Weights of a small mixture-of-experts language model, trained from scratch on English Wikipedia: vocabulary 8192, 4 picks a token.
Below are experts of layer 10 (counted from 0) of a mixture-of-experts language model. Rows are named up (a neuron's input weights, with its number), down (a neuron's output weights, with its number) and show model dimensions 0-159. Each number is 128 + 24 x the weight over its row's rms, rounded and kept within 0 to 255. Numbers have three digits each.
Before each expert's rows: "raises" lists some tokens whose logits its average output raises strongly, later layers aside; "comes after" lists some tokens at least twice as common just before its tokens as in all text. This comes from a sample of Wikipedia text that the model never trained on. Tokens count by the router's weight.

# expert 4
raises: "2", "1", "3", "0", "4", "5"
comes after: " |", ";", "|", ":", " /", " October"
up1:119169120145120108148137150062141113151135129138121127111133117110130148155142096099130138110128122154162097116117165160136134157121107160133140120111183129119127114121171159149165143121097125164089123110130165087116120154138090113120129130103117131122105171105146138166146153122150137169130106138134146129081153143122180061148101123115111124111136139090129151138112090103140122146144177140136129162148155167092114117124084167138176118166126094131130145124172112196134097118122121
down1:109127146150162133095128117163133116153152189110164074122132111127134113094156146130110144137134132121137172079148127126116123129109111154152126111158135119144105125151136087129131212095150129118144133113121184120133101138163120113067090111110141107131132124203155174119102147136100114131159082100132137114108116165118163086134108122130074123136147134144131115113123123107110167139103120146117126107157116129129103087142130102180129135153148127133131140098107135143120088145098101
up2:123168153095110115127132122138119087151123118125136202096139135112137133160135147138174120113134138105102142136099085126102127113141157080094134169097127120157149145124079115125169140123158101105134137103119105152104144136117121150184125097148152139109112104100107131099093129150132092130150139164131121171177138133156116100152143127100102113147076164114140138128152144114135091108118111080108164107103109104124079095139142127138107075145110137138106155120177135160108142150143147
down2:151144152080152085162107100140129110137155152128146116139090117139129084107129124145115070106166111150140113128104083150145139142116116129165182103102108104113161131140165113131113134112141118088089121142081124118125133154118143113115155159191120116135127117109105143104144129156122095148109144131120162158123130146166095101172092146122100118131168153157081134121118101130121132178095130167137090110107104092127145135088156143132121135158089134103146126123092141164175147140120118
up3:153129180101116147132159101113131122151120166112131114131102158153158142173102162112098127135157111102156108149098097150131166113173160103185091151117140145083121146120126127130109118099142132121110138152111135130126147150133130155166143134151101107149133106138171126113187122154161107128091147095116131099134129137134187172124153151159117131145147161152115138111109125123159062136139155173138137166180118117143126119151094113110092115148142146109082131111144134112123098141091117
down3:099099169127176156159089172137131123130140126132143141092125149132136146123136121089097104089120094108151150141116109133167124150138112136135127071115146151153115119130135103159096141098076104157113117143135141081127120111084125135122134124125169169112134137140091149120132134118085144105132076106145164099121152092105128135134166165162129124104123096140109128078137090146163127164108095093157137142149092100160070116131120087145144138146121141141122140107092162124143121143172147
up4:160133102102132130139098125149122097101085154099136176112168111127133145111133098167127103137117120132130121139116154128166144123098119129116108096112126121143126119124150143113153085074110150084123058098096135106125112116128156137145119071127126120137158096143091125138129150183142114149074148090120142109095162136111136140115133135139129148125131068098119131116170117128158168094110131141134128126174157128083112171150125119161168128178139081133139120100123141119122093143120090
down4:105109146172145136174115135187124124104102114111129169104135135158100104129149119085120124111100092134122135171073111134114132149157096139104150155155099117131149108084154144111099141173139155173080129151126154104119134120095145129120097123095108116089124148131153091113067143113135152138116127139142138154070131148128073102171104111126127184120118123120078119118124156153130143115097112144091124149136133162108116146126147113129157156126109129158107095131095145138093108119141121
up5:115138091115133122140141105144093132132133180114132179120124131133159120124170109140128161108155135153126136063104119151130109115076096138128119084148109130126128100141141149126117138113155137157118096099112124151158173117121140135102157138109088167111126139126103119120146147129142131108177129131140111094095102124154109173120123166122139160139130120088132160142098095131097106171107094090123134107159115124108129095166172136164139129163120152156160118164153201135131165088154105
down5:129167127121147131119128141113143162160111109152099189122138130167125149153110166114154113166155144129108151134153132081125132156107109133151119168152166121120126096162121120141102115135125097137097138110055154100131153138151130094160135139154140134106144114128146074089123122119117129145138110110148141109114107177199161126134092136141128143112094143141131111066126125128084128127109114102103091141049110116118116087143124138113112120124083132122103163146112093132145132135095125
up6:099100096133125162135113107118118093074121122137109170147144129135121118110143146158110122129149107118148161162148110115123107115194107135139156118120137108149116127111120074097159147121147126111192119133143117150138074140060095130146127135149142146130111135123052088131102138163105109142111189143138149109118153091106127115116158110128119151120135092138137146159150113118104114126123097107074134118122126128152099124116116133155130090168102097144106133092146117065140143120104133
down6:156126113110143140115120141089138208133109094114102099095148125163101119089135111120148098150085164117120115139148123136156156093146105171115134138104112132124104137137105111149105094128137149129077087154055154112144146104129139130134096166129092084129097162127127140106119143070163124105131114119131111127107130117150112142135111146157148128124129130104116130132093124137172119118106189159146117087130129121086134098171114143142148103133177117164124099153114175113120121112123144
up7:105111152117138125091134112101119129150138148140093148140147144144130118123142081111157190124143133072109115132124144103118126164104125106130174131120144079091130122112116099115122074125102176108127129097106072108137085090111136171146154112140125133153098096124128168155128158113131103122147131132139109124139120110159147128158133081131130127123139140107181129087153135125139125158124070072170090160134100112116121092166146103134141125167125116123158148130109083143166113134111109
down7:127112135099106117136143128121123142149165141096190108104150161118106129122164130113183155120114156114117148114095135130146141098126136142137136116102129118167121163106081114175138144149147132123113152135152106131124147134080153135139153186091138119131113112161105116143161112126107133148145140117120148153108126099143125128147119114082161113104155146124127101118108151169157167119148140105098139128141131107175119121127081031138109183091163137165132112118128110151128126182145144
up8:103098147093125128121135114156104120096087119104146111145127111123104124137150124135118157143139118095123141080142123079130121167095119134178137137151072127172138101154123149206104133111105148132162112130138128088112133140139147156146140130132145130098068142127134124113122167102152124146106117168126209126126145083098078131132154108090115118097120139125139113112109146125136120117128093158142109102123149127120085157124115131064124139130134122115144100120140143159091078115143165
down8:145119118132157160124137154127091132169096198101131164174106120123103125111172081135111150137116111169143165147065163120151114149146114109094134144140174126110093155135107153108110127123117101097132134110124160162134116132120154158142119139149174117099165150171145139094136116147108114087100137149128164134120141136185149150153123139119116156132097135129145121090117133136101167137183090126110158149134114162124182135113151128138116121118107156126136139106117109108123105146156088
up9:175143081139113106115146110159127166097109127120154127180139112091125126139148129130138129129098139149111180118192129157129091137105126140129151115100182107118161181160099100111112147098113083153123121157141125154119162133149108131137139143111132139145126105109108095141146067135138132121139130115082099153143137160139120094138159113129119139088149121111133133146100115109124115113126107102167110106131125107091117139102137097073131153139157172119088083172159129100143088148118098
down9:152151142079173134141125140149121120103147145159140166140145088095116142109142145130136099132146105147125134116075110124105118166155146138154146120146082104150118171100152168103155146097065127134101117133136159066110121154142132138156148087117153130164118122115120078156100120133122138073120120137136099118124069131130122089078121134114168115143114129126151138130117124111142136092121101144160126115144109113083132145122154179109125143164170161154108081149135135142128096110116139
up10:105126115133127098131143136137155108143139099113118066143116131068122180111137175170171132056119135128141171178111085144103109125126145112127153124148152146153097113129117125130132140101126115100084098144133127069129137139167149135118119135154143135109114156117083141110122125136125144143131140127128130127164102134130107128103123103109065157156082106118147124142140113123109097147099119132134131168095123125119124158169136069106076122114104113129070146109139107141159151111113101
down10:134126127082080116114106147063140174146130150097137157200144110077125111136161131155145116116126133138170139164116120142106141132120155155131109129076168121099137114111124133130134139100124169136149124156113094134151114132117126107151133120165183136138135135102111129129171175132148125099104151154177118170134130142147144133138134110139129107149142121145115144107132088121115142157100138147101088133193113131079144122076140133088150167120172106138117109103123099133105106122144125
up11:097140135115107129140108160110160129143128118126124114180153091144146109155097113135105167103185110150117109109096159193134130176119110129167134119151132095107149132123103151149116119113170120126116122114149167114080077115118132134140123161142133111116092118106115106108155124096088167130167146146172124117099122148135182133133108085153120144118151119117120087141103132174135175110124111136130151132074111102141080115147113126106106137110130136143146131155162126129185092148134149
down11:094153116156140125102142139113172114105155164110148153132130166171106122152149081157100121091138121180131108134149117151119115137118150132121108121127107146094146131133121148088152142114155135087083102136110119108107160120131143146139147145142112154169166116167124136146140166099111150163082122103111114146168149130124135153120093103106121160162126114143083108145122111120180158141137128144170201141142164104185161127151128156138091158105131121124128108101168112123142140110107149
up12:128103138130070114141081135125099144098137141145155158079094131104118120105145121149096132166135128136132153097103122128092095140143131080107129110123132116143143094191153136132118129154163129177121155124193126136140082068103107123160127147117122091125139128136149093130122138150102149138137103159133126149167103153110154088146154092168107138107147140097138141111125122177097119179120122146133173132111154136100156164132126125136140133160168087093127103133121121127146143151160141
down12:101153121178109135141161144119122069125124154095134123119141114147152118101133096118136151132146129141147095134163144158155106117132132150099093108164123126111123144157117097125103154130147117130155136126110143127109146145146111108114114124091067125142160112116132097045100130155201116120147146124114164121104128108120148097081109114073111125166144101109135142118131108108162135120150111162144134137145122114086133175100122126172128125113116119113120135133109163081149092161165070
up13:108112110119148105140133155136157125119093135150089136139105137066127127119147125135135107110138140135143114090114147128113168098106122124143149124137136129174118108120133133143110093137121152109125114132150098141114085199153144144137143120086085129092128180122117132152098152133119110145143138111100103099116131169121091129123167180158188036142160132087133110095143138128099116129142116119157160127117117088111109123162134143136133127137121180153129128127128134094084174161154130
down13:217155139076131140137135125142098105134173115117149065150127157166185136158115136106143112150167148094128126087150115115133120107111098150142095176071101094091105127112123120143100121125144128122138155085161128099130151143112109102125103152104133128092122120136164148117159132161150122140133116125118114141128179128158129116135084166097108150124144092152119109113119124130129093122099138117121112154167113081129112120134106128122160102142129134150118097146112143149111180121127104
up14:143140094108160130131113152165133146109129167099117152151129091108129129112131149162115152130141148129143136135107117160146130182135102112106173110104115151118139117126142129164139155162127112066114131135102092107113103153062117128103117147139151159075106121187143107152104114173123128130129129129111113092137136143124095136075117112151162148165136114092150145136122099162125162113099082174145122128118119117091115112150121115160121132145132140103147173085152111092157179091125110
down14:114109128134139115142178121115160171122104096152129170168134156157127054086098092122125113127165094153139085129126135151129140131124108188178125136142102115112173118129114092128100092085128106083144093136113098126138079158132187114106132118132127126121126107139106143122117087111137165105122098107151106152154133131149139158172152138106131127117128110158104113131120152145152110127107146088116110148130111132121130094105128167143137087140151139125149092122108101142140150146116182

# expert 3
raises: "0", "6", "7", "5", "8", "9"
comes after: " ", "1", "2", " (", "3", "4"
up0:172134129149136117153131132117118096161103126154116118135120130143072133171131115140096082091136097089138158117143146120127180081150162132092096131143094107097100144076147121109150144113124134165142114123158126104151151125128114117137100102148142127131174121115083147089136105190112109114122166132115101118130153160110147131192126155146142138129164160165141158128091129142114101139142108122114110180128112141127124139145110138156184151132133131122120075143123106171141127135120171
down0:134143130167136104142141103112120162141164146144123107122127128100092099170140114073095098128083122151142140130128154130120160109151115095096116114125124182144106153153158116166146135125146154143109142163117117131147117117127100151116127120118121112112132159125135164106150170131125161125154126140092126112080151084108134122141173126162151158136147131155105080180112157161128094115169119115171111093124120086109151095145111140149082150125095129151079117107175157143154087124146135
up1:086084129123080115147093126157058132167179155097154120157154145104110128154165159130142092141115119098128165136130124136136138132122127129131152131170136166099109135112161146100142147114162130090132129121122078105088139113129198128137138128106111151157071124129138132135107141134109157111148139152128139152114103124149138127175117124101100143108107135115092156128146203145109142143141136143135138132118139133118107131191147154090127121130119133150143107150099137099119110154140077
down1:100173163125128113164113128118131105160106133127134128093119112103143126092149133158153115148147131135144141118115138095151134148128121115124120155156125114117091103152099121138093108152079177150134154132146145144170113101081130155137158102100145167129126135121160136119169152102076107145102157164125124120128135111158166109104095134092158125173098094083150121109081121103106140117124089114154129148097130153135125165159158094103079140086167132122128123103121188099131113145152109
up2:123106146112110125106118119134109128132130119166122125147121101104101162072126106120133055119138100133119148137125162176146092125107163117092084122142160120106141112152091126158155104169147151163145134171143128110129114107132129113147148137111119108128107151090129114157144154117080107107138129108128130141154094135174138119152165130109139079108142127163071125110127142150175110139113142138121119104182168116100122122145163155130127121087095126157125154118104158097136108161096069
down2:160118131136168121149166165129147146089139146111116121113101127099114125118142103163157056110147118124134148152129105110148129117160149125114121105158116133132139082139113104121151145192119130098125111080152131160109118076100153099108104085131110139107141115130098155159131100097092155136126110093141096138133108115114148130146121074129124188132163123137119102156146082155098087126111115151147124151112094109145109111079169152157123114141122166136125110135125112109136097127082159
up3:113113120137088178130125111113156167131070117093125138127142120131099126150142111136117167107132156145123128127145124107126151123180141158128103172144084132134143123110112115094119116167189127123105080114146092129136149095105131136103136131132140116114132177147125148170144128115133134124166142112146153142165090105134159112102166152154108164145126139088132143117085088145076136157090144132159149129160121116140087110157117085148149117105127160093114133163149093122175110149150096
down3:112131133110132124139135099174120121123114165168130112136133103151142109121149120124146149149115089106150116102111180103127128113147111124112128147110132124125151123136142109087134096109120093145172127139133095153154106053066127174123141151207133117109134126090118149170131135131102133121121146085148106124126108181093144158137151138131116129105111110094121127117076155081129124117089134080103080140143094110124102113120164151122137133146067107121145137168139106115127154121109117
up4:136099135153111120158169108136119140107111147105128110078090151154136106143137145099124138141108130118087137131152138103158094122101135129151141118120114130168079109112134117126113091178172155140100107155124122101131153129121145106117163124112160089101113088101110139112150133129146108080122128152133126169128164123097104133114114096122153113103186140171124100083128148096119136162128094133180193118116116174133177109157109144135162124102107129133129121181099130119171130113127107
down4:142067119105132121130099094157179092129131114139112084108147116138105122125145140132147105140147085080132134160175092135143118125181114130098155100140123093174151146124123138124141130107160123128153095131101171105136167110126175144131126109093148125171101159110127117128122135132122086136143092137137130108122106145137135172085124148144136156099127132124111121105141137056133147150146169132096174109141154092168145084154170133130144153140090097118135152116102114111100133139124116
up5:117110169120103141138130112098148135134152122132151143164077111155117174102147110112204086134128161128127162138182136125120130115106088145136158082141149129146096112112188159156131116136141134121130154181110122141097121114152147128113114133107113139144165135098108136128131126137112141135100150103163191145108094095146091139096086122098145128111122143107105111128063105125138145159076129118133172123088110137124071104132127121122119110143109127110121123124139091142127120108119091
down5:137158143101109115175120131092116172145122105125124142173071146166096152149138144160134139120148127154136140180110102133142113129107113112112113090127116091132145149089122115120155141126122145143169158166130135092123113096130133112139101094158125134159127046101152099128164158092139133148136134148131086118144086149080111147134117089129161122099105104108112099128124157128149139122148132124163114193133082086123134147113157158130124153112150135128090104132115116085139116152125109
up6:138143113097106158143124117118151134138167123156159144134103105138109081110101073132097126143118107146136105101097150139113152162152130153157145106135129112131123070128141157119133128134131120106104133130159150107148122147132136134132141083122106186146122144159103089137161143123134089133172136086094154098124143168104130108126085155085115134189183177143131108105146109096109149109140144123096158138138132114140115112154163108148133115151139125095117111114100150195127125163150083
down6:133119121146103127137150090145132156123115100165114134139117137145131094114129121104154124113092123143151111126122145132130125102128117142134146158128155146086134139149112074123119076133129088138159086129060135081092116116118149124113134139180144128117088157174090153127176082114145106118106138096094142132145103127133085126151131102087081113134143094136120103097153105072131109128150125180174146116116113084106156107134140141112168094118115096125161118177135129134144140115155118
up7:118140125126113098120141076094124112123127078123118121108148074131162131134133184135151113135109167132099154110050109114107117136106096130130125118146140134128136152112144113153062135111107107127137112169153154169115137154109155107133137138139167148111097118122124119122067126103119140128161153085146127093082162134118137149126115169098116122165117129129103114104160162092107147117143140107107140186124133151139085168133107092123130124126102149101137116100159122106110113103114180
down7:160149133134091107123132126142133104125167156167120116140159136094135123128103105132131140168106166148143107093130089120145136128162145143150108125141108141106139148153115141119147136097186185142112161118100131136113119118145120150122129157175132098135181150146088115111139108148110120124170107117137131098162131178130136067159130141150146096097147124139178129130111122137140171134112168104118141127136115123128143146159154203065127106138128098126113139109082146114183111099143128
up8:100147132135126138154114130092122141086125084113126150157130110168143133134133100127104128098171154153075192131110110166093150116154128169060132126100128108147125158125117114140154105113086101147133103127136154172140128122122129092109109141131106170109144125149150113136120155125108121103142138095135147117103132123122097065102120149156148118090144117137132103110103104178187131121122113132085120100123094156122174157155139136098151071129122118123153105159114136087116129140109148
down8:138152122122141120141136169187148140114110127159134143135175157111109143105115177145148100176132159109086157139161134141138098110137108151135131095157074134120093146145120148105068128143114108143115138169127133126124142142127130148167117114164190148114127143113116162130120137157138137135125063135121080114121102152083120118157115116166149113093130101166104140110115107141128169150178110168160130165108102110154119103135108151136158119112140135148122137125157079152143114115099149
up9:160094120118079132112132112138113179129124144141112178079116121148093163105093118131130166131115148171113104144146119141134156204114131140113108135153128070106134143129122117140111150073138110144141125138111091131144090132165101149128137136181113138136165122073123137139121135122138147129107097156137105103125175089141088098112110147162105106142124156131136106119082128148139136118124135136129183115117163132096098115129157149130120087102110127112132109130119112061139144168123153
down9:122132110130133156082101158103124120130125114158146182166147101122148181166141124126108078147128129125115130160160122133126099141131141104132105132137092116133105101125084086201126123103130106158169134126109134109144107117131116140120136138135155142091154137167126148135122131121124123137149127129156135128160160104181108131133149143129132115115137150146168111107116126155103098113126199149132133199176184126155090112109124130167100170161130109159152130132100136155112100104133156
up10:140113178112112093147124128115122120102085095081110134170115137147113064143104078129113173161158097106123158163140155124103133123168112155143149166063118152138159135114091145093126137121149146116143144137155118110118119137144147119076103127112090136133139180127134143106111161139155131128148104153147121145113146086113138114114073140093161095130129125112125167134150147140158121092128164129118117118138137139115172188122113159122128138120152134151153124127096147105088141093127141
down10:125128179102124134112144116142112125134145144148105097110121093139132088140167068140126115104132111145097128162109111115132172118146137116144092103137136119130133129109123117083167126152159128169075072141090149116079114134129154146123163107133131185074113135133154135111133126144123101119175101124081125099122098111123140133178159157131108124168125123108193128117136176183085138116150144126092149137111105153119113128127104121125141130112138163152131098106140158110161157127122132
up11:167121118139167134138118113127173141141120135106144150127133144114162157121130145142099138134108124083116122140116096131144119114105129115103110092131070127093140101103147082137126138184144129101149132122105110123130085149124128136149171110119127097126149176121077144112135166086116145149108167147127146108169104123115173122093139126118110122161133095082152174109150115139105156147141094140135096126086183135191117158091133122089137146105101146122123145105165143096143098138168143
down11:161130131134139107125124095144125114173139169102184109095151146096164157106139136124152115115128151071175116126155111138134043126135110088130170101130140133136158110076137112126096147112131123141149110140102153141138127146096101159159137134132110119116111096102127108142110138139119095126136129135128115095104149123116140138120070146167150149132154145122084089147154148154147085105107162112126134084142169166127098157149108131154137133098133122117181124161164114138149137124162142
up12:094140164130149119152110139051143112111175127096091092147133137102134138160163080151097142109144109113150087157150118127122168144112138125157173113139124213121100150116129111146097165144157105116134093095107127115113122132110103133112114144090090087119086130149120095119123092124142122091150127118128106120113111117147152089120137123105127129158135159102068137163084112108133125144111147172123103132133154154125154140118146121133109165154124124130125162151159127121084122115116130
down12:100135133124138127112176139111129125122121167054133101138121163183133123119130142133123129094100154169112159116127113134161158117119136140120104124155126129171136095145152131142135143094161162117142181108157134165143129102126126135083107115110068089144150127129121097107152105106116140112122144139093136157126152143097137118128116131053098157147136139124130103089163130104132125158125132132101116133141156128134156133083106119106099178160130137124135116092070148078088101110106112
up13:124141112083104123129106092116131130141124097143132108138158123127135161131117106119090122131102140116118163143124123154137124175184158106130124109198175113109098129145116114138079133130144113136129117101130104088117173150168132096139112156095169128103156141133145149169159121115144168142123123146109142157130094147079132157112104163160111114147134168110187115142134129086137126090190134132092177125123083160121117098128092143140113116140166148128117133123141148151127101166117130
down13:100097152141166110125130129128120151132078139129197122131172145167177114110134113119115092135143143105073141098114167141157131109127067113163078140073111125113143142115130130143139146131113093111132121099140130136159114118113121159142114144189126164131084153104160128160103129125094108095122105105127157117156129154149140139142107123093119166128131154143107110134134109138115123121098128151131103130139124133125146127176114172171140147160168137129154111130140095154076183110135129

# expert 52
raises: "C", "L", "0", "B"
comes after: " T", "0", "T", " B", " t", "5"
up1:171142113157123151100104113132138107139117116135147136131154149157114119121087068131113104149111105100096096107135154090130145156141130141130121118116140129125133127105132123123100112145109110129117126146163173103097162138156118116155161116109098138133121154155152118094173093112153165155123178174150127117069135096111144074128096137132123084148175166126167100119136127106073163104122103109127137164106139160148172110143126148138084106143120135111130116095113108114153116085098095
down1:133118135101144091162136118141161158122111170129166118166207145095105141086148153120125135086137106148146134146114128144102152157106144131119136195140164110103177120113130106123115109112150135163111133122166120132149127133142069135126114131124137100159120136100167105159130094134138147144127133132125130145154135121126141126088088132161157178114157108087129087117152111132143104100108095144114130144111138167100145142136167136156131147132173108083119138139149092124171139084139162
up2:125089099143150104131107141079143124138158120122109098180125115116106078147122112154106140135189104121111112192134126115141123170106142136094098123134141150151112126121140116181101108081117126177167113125098149086149148120131129169117104107149149178121133114143145132149120166119139107140107146093102200149149147108130116158152132135151132123124098126134150113113107121120133144105134064090125123151092126128121140144163125150167125116127116149131099160120180134107127135153167104
down2:098083103105134080135090121146135107128120102112137174143108105115153092143119122117130075141136112124091094161114094126113125134110119166070105131087186157180135130073123126133139120127156122160154109136153101103092112180120122116147138090157134107115148123177139153132130140134129137127161070110137127161105130055147140138136122134118105100169142140122114096145116111144132102149144134122126147135127122101123142095107132124088145132105087105133137132125102134078130106099100155
up3:107101082136125080124159156105128132121154100128133120192179138164133125130107144129104152111121165135132109133174096186099148115129115168137132109124154076140089151158117137113127084134104143116126151148119139196111117079128156145153097143127131117132105117134140149160140100164092119128113126128127152143124126143129118117131134136090111099134105092108135169140129165120153083106115127116112163176129149103159130095143099136128088162103104144079101150100118151110164126147110108
down3:106123095150088149136115144129113156132095148136121125139153145123145180123137105162089112118132153148118146141107114140122143137128136106164092120073066134126125113121119161109148173125171141174116131152139117124137088133096079134120143134140159144101131118139129075119129172153083128150132088100111148129127097114108145155134130160165099148106135127093160091101141118130120140140161158126139201146106140108085173151141125085099150115116110107091117102148139127100108090156144111
up4:144121106126124140118160131151139108141124118123168153145148146098153143101192154100107110186126122091095136118143124124148141134156128113140101137099085145114110146127124119159125093137172129157125108149066147144115115103125168154111125091106140153152100118094166119148169168142123125107158147111127121122142093134071140132150140105156121082083133137150135103158113115111144142146126156135094124131108107154064133104137095122099164109132121155104082113150104086129132137155149069
down4:146119142175096095115164112124159106133115147116118107102117110156093111129124068107141144156124106140156105088094123142148185113127150146150147136158109119147118108148093155094146108144134122124092157120110126139160098161106126142111137088177138100122176094139096112129117097094172105149137136125099119124113170155128143098146091129099159127138140144125104123136120117122136110096158133110152090079110157106136135102102194106141110132171128130085112111136117171095149151142096136
up5:142142121128106132163101147139157129129131117094127113181124134170159099115109111134116143114131125103108183072152100127124081105138130157156124146112095127150158121086147124122103123156095144099121127177166109145126123102196123160134149131099143122111118115132137131102089186068101140146153136140156127136167116135126109107136134144164130106129097127147130146124126141128128130149104108134132160115102161125111163089174137144158095114178153126116133123182120163111109146169094089
down5:128131132100128113136152123129129123161152135130093131139115115135131155179146111091137143118129148096117168064170135139085175127083110126162164051175128126122128112102151129101109154105099111148146115136108145117137124103092110109120123147114130118065131137157090123133109156101152161132145137117140100143127139130151149118156116157137094126117123106124139110109089116131123088133099142106134148109131079072084115131159100122170132152164148135078099101164137144109146143149155106
up6:120138157140162112178108140121137153132080112106153148083138123117123113102083120132111131147127122118179135123119143123104141128150139147141142103112119092137115145105128123085101126084130122122137151049115109102146142117142102120113105141163137093128114110153106144116175157160166135149130100117123148147138105132137133158146122098098125158123129144164100160118153145102180152131088131126116118130118108105130095183135154109125112113119100154134115212123088088083121182096135142
down6:108098160108088156109127147137147144113127113124119079132133116120094131137148148099097121110150116146123185158144139139112150146139115147134112188159150147108102105175159095154135096173094140105148132140107161141085154061177099097108136170132120191128137120078128127123145099129129127126141088147137112167082146135113151123164135122157152129134112145135144084092126186099120136148085125161125159141110142130118133137141140118107130107093106145135136133101151118105124129106123103
up7:117165138135126123124095082125132156105145141113152148128122109120097159136105165115129132137165102124103101105125096123083118097067110126089158151098161113158156094131136145180110132139102151074155104089101121125175144084153135136129127141086100125093111134118139162144128129154121076099111112093115152121111122102133114134147147104159130127109072134108112110121089185127147159179087132135120144114110095148134096124112124156128123124124135115123119132129103133079106170093142143
down7:183119148151095142110096121144139120121188106086112116152109141150095159124113148129110105146171142153135122123114129122166145109169121116123152104138111113121114084123128134100115124093115110111168132171115137087126109085117123133130181143083083152113130124119102106167189118110112140138144101095164180144071175107155140133141183121123149094130137101113146130146132158153121117132104092116121078142134130135116150131086131141139156142155147100141154092124162118103132119134139111
up8:138120110128130095138134131126147144120120119133143111102130187135160202150122137127105159183146093156139120150183131129130132171129157109134135114113088104108147137145128121072116140109124119150111168087117143129147136126144150120154129128045095168127126124130081122146119156138114136115138100150147154158114093134136151112161134159161118191136115153131127101112121162131138137096174122133093180119119120119093135107148146148107129126091154092159092158114116126169135142108133143
down8:125135149157145072195154163149133131137126138111115121100124086126130136130117148124127127133146121174112147159140076133144105130142117120151106123146095163131103126110108095069098133142087104088126118123078162115122129179131130106180076104126124108092107096121102121146115169126144150131091125153122131183107100117117150138130112113097141168143137139148096111114146149120121127130141056157148095128144158114116143145125145139117086089119159111108126147136154138119137093086101119
up9:132163105136158165167125100135116113113136153155162130142121128135153125104104096131138160156119141164117144151152117137094106165132148111161137104133134076146145152083127151142071112125127138157165129111127140177138107146109107141114124128145158094187148115142147057096135141136160173117165134112102164156121121138143134148110094112127098166090189140165161083149121120126116138126094119116093114168137118108135131138071112120119117115168111099126136107134105123109100146140138113
down9:156112105151091132162145129091102118121134136136131099118109157151137129096140128104141168155142090148116103114100129139108136101106134118073128127135149117137109147111116119097135162138115140112144175136125102123149136141110143124129105117125098129093107178144147101129147145090133139097146123128163120164144132118171105097136140129161133140131128148132112162136090229102103116146157122091126082164158120142147053149112124107080170131125113144128176099183130115127140138116147105
up10:136116111097092123153132152128106099141190171137092125159116093138144117146105139103127135116116149145117138140140084118148144115156175131123119097125166110135120126071141115138119102128119123087152145109141100166110098122119101134107141109144144117195105164134123165103104203141101118140124151109161129115116103114138130154069131151112103123140177104159108133155091092102110163163137127179137118119134129165116150143129105107157099144146116121105093117155126091121118140110144170
down10:192116138139125135142153155143113140101163126149118117172113117128108128105135171090167136107116166161148139189093128138095109072110185125144148091110112099160149126163135133153103089136132077152091140113137091127103128150134141134138131145127133127168123125100137149124140162115125130109161132114113130158093169088142103123097111159129137153099143106146119112078117133121131100122120091131162109153098145157126149124120127066131124155137163095140089142153104150097134153120157120
up11:132116088081095123150103138121149107122143092101148105139140092109170158128107126098126172111115170145145109137119162122135123139105069145147102099138122173067153149138146127128156087137155128102112114060130138131117156124101160140116172079084144099113119097125137110088145147195127117154146141148131112163090118148137114149107147135097105174134110127132079101153108113135127149127128127124137092086117119142135141109126138102139133130134132120134155108113132148108107174098108096
down11:157129122111122119110111152097138134115100137116116160110177076104134120112099135125121127121127150095152139122149152091122157122166133162126148146104115152112161099187110141140135135160131161112155116106145122127068116118133129161136130147129121125104134135134140143095154162102125140162144109102130122124135162130069151108132194102064102098136127152093107140116138154115151157176087099076130136104132135114117121130084101105088133072095121110120132089144102115099130152103165141
up12:125163125141119115137078173122126133118151106151173120118159102143128113126133125097141141127127147060128142126142136153108140159126157149126134079110131112127108159130088146170095092139069136156171134122126105161125114093143123138149112123091119124114135089141094155154174192141123106171118118163133105145147089138155135154149091129110106094159103134128108178154132115106115156147149151135121112085134185165096136118087147129139150153134130147119107144142143159140132128149169120
down12:129136129135127137120067151097090133098191124104096128131144103123172108167113147094132148159117147104119125115150155081122130142177106121142132143132132152132130129128121126128090086158146175150134178089114094106120130127129126136120110107109119149134103121129061122123108155146128096143141143196153133153135155122172138158146115119132100084120168168080097151088163139136120114111124138148132134150128178115135106145132173119138102125144143115132091125108103085150105145144102143
up13:129120123125151120127153141147176167113124159097087107147105137147171119128144115165121121157133147137143121093110078112109175125147130131131132061117165147191132140097149134153113141118134144086130123145114174123121140096087092127133139075088159119120135151100124120100110130131071125112109147157097114083136138132138132114122076142094125118094140142135151124142114104127141170147122126119151142123138087162190076105143150141101106163146121128092103113107135153147102147125112140
down13:115126072130133127130131095147113138131093137100108104103139125148119104125147108150120135087122147121123128160086172170103144082122149142118136119139134101108094145157152092118172125130124163126118122113089102136131099123108149135097126106144125153148134130198113144178129090118106130126125130134128104122094109121121119130133108123184088131133151111090115103122104154131173135139092105091149096129088154088188113151112185164089134171105104145136125090103111124144103145165156139
up14:132094148145126156145079103143106125124150100141135134142135145139159126119123149149117133147149154174115139143110096175110125115128138115178161076202120137138118073100119147155137113129095149131111171129154120095130142076161095085126155120104136142165150140085127111109098102128094143092140109139153136148202113098116097128144120144100131122120105145121120103139123152144107176122128133172144161127133086142086115154125132122153124148130106081120092160120100128149154124139140119
down14:147111135151074127143099117144165124111144098127100135140137129117122143101171164132122142093086158120133077128055144173153168163123140095135134118148111121161158115117123114103122120121071111175088171140135144109116121091143163119092144149134137157195121122109117145154133140115117101145119107138127134155143158123130099132133113160139107095179127084120154145160127111122159152118123154159111117132135132122073120165132084147150117109150142126135100093142135131119171095153134136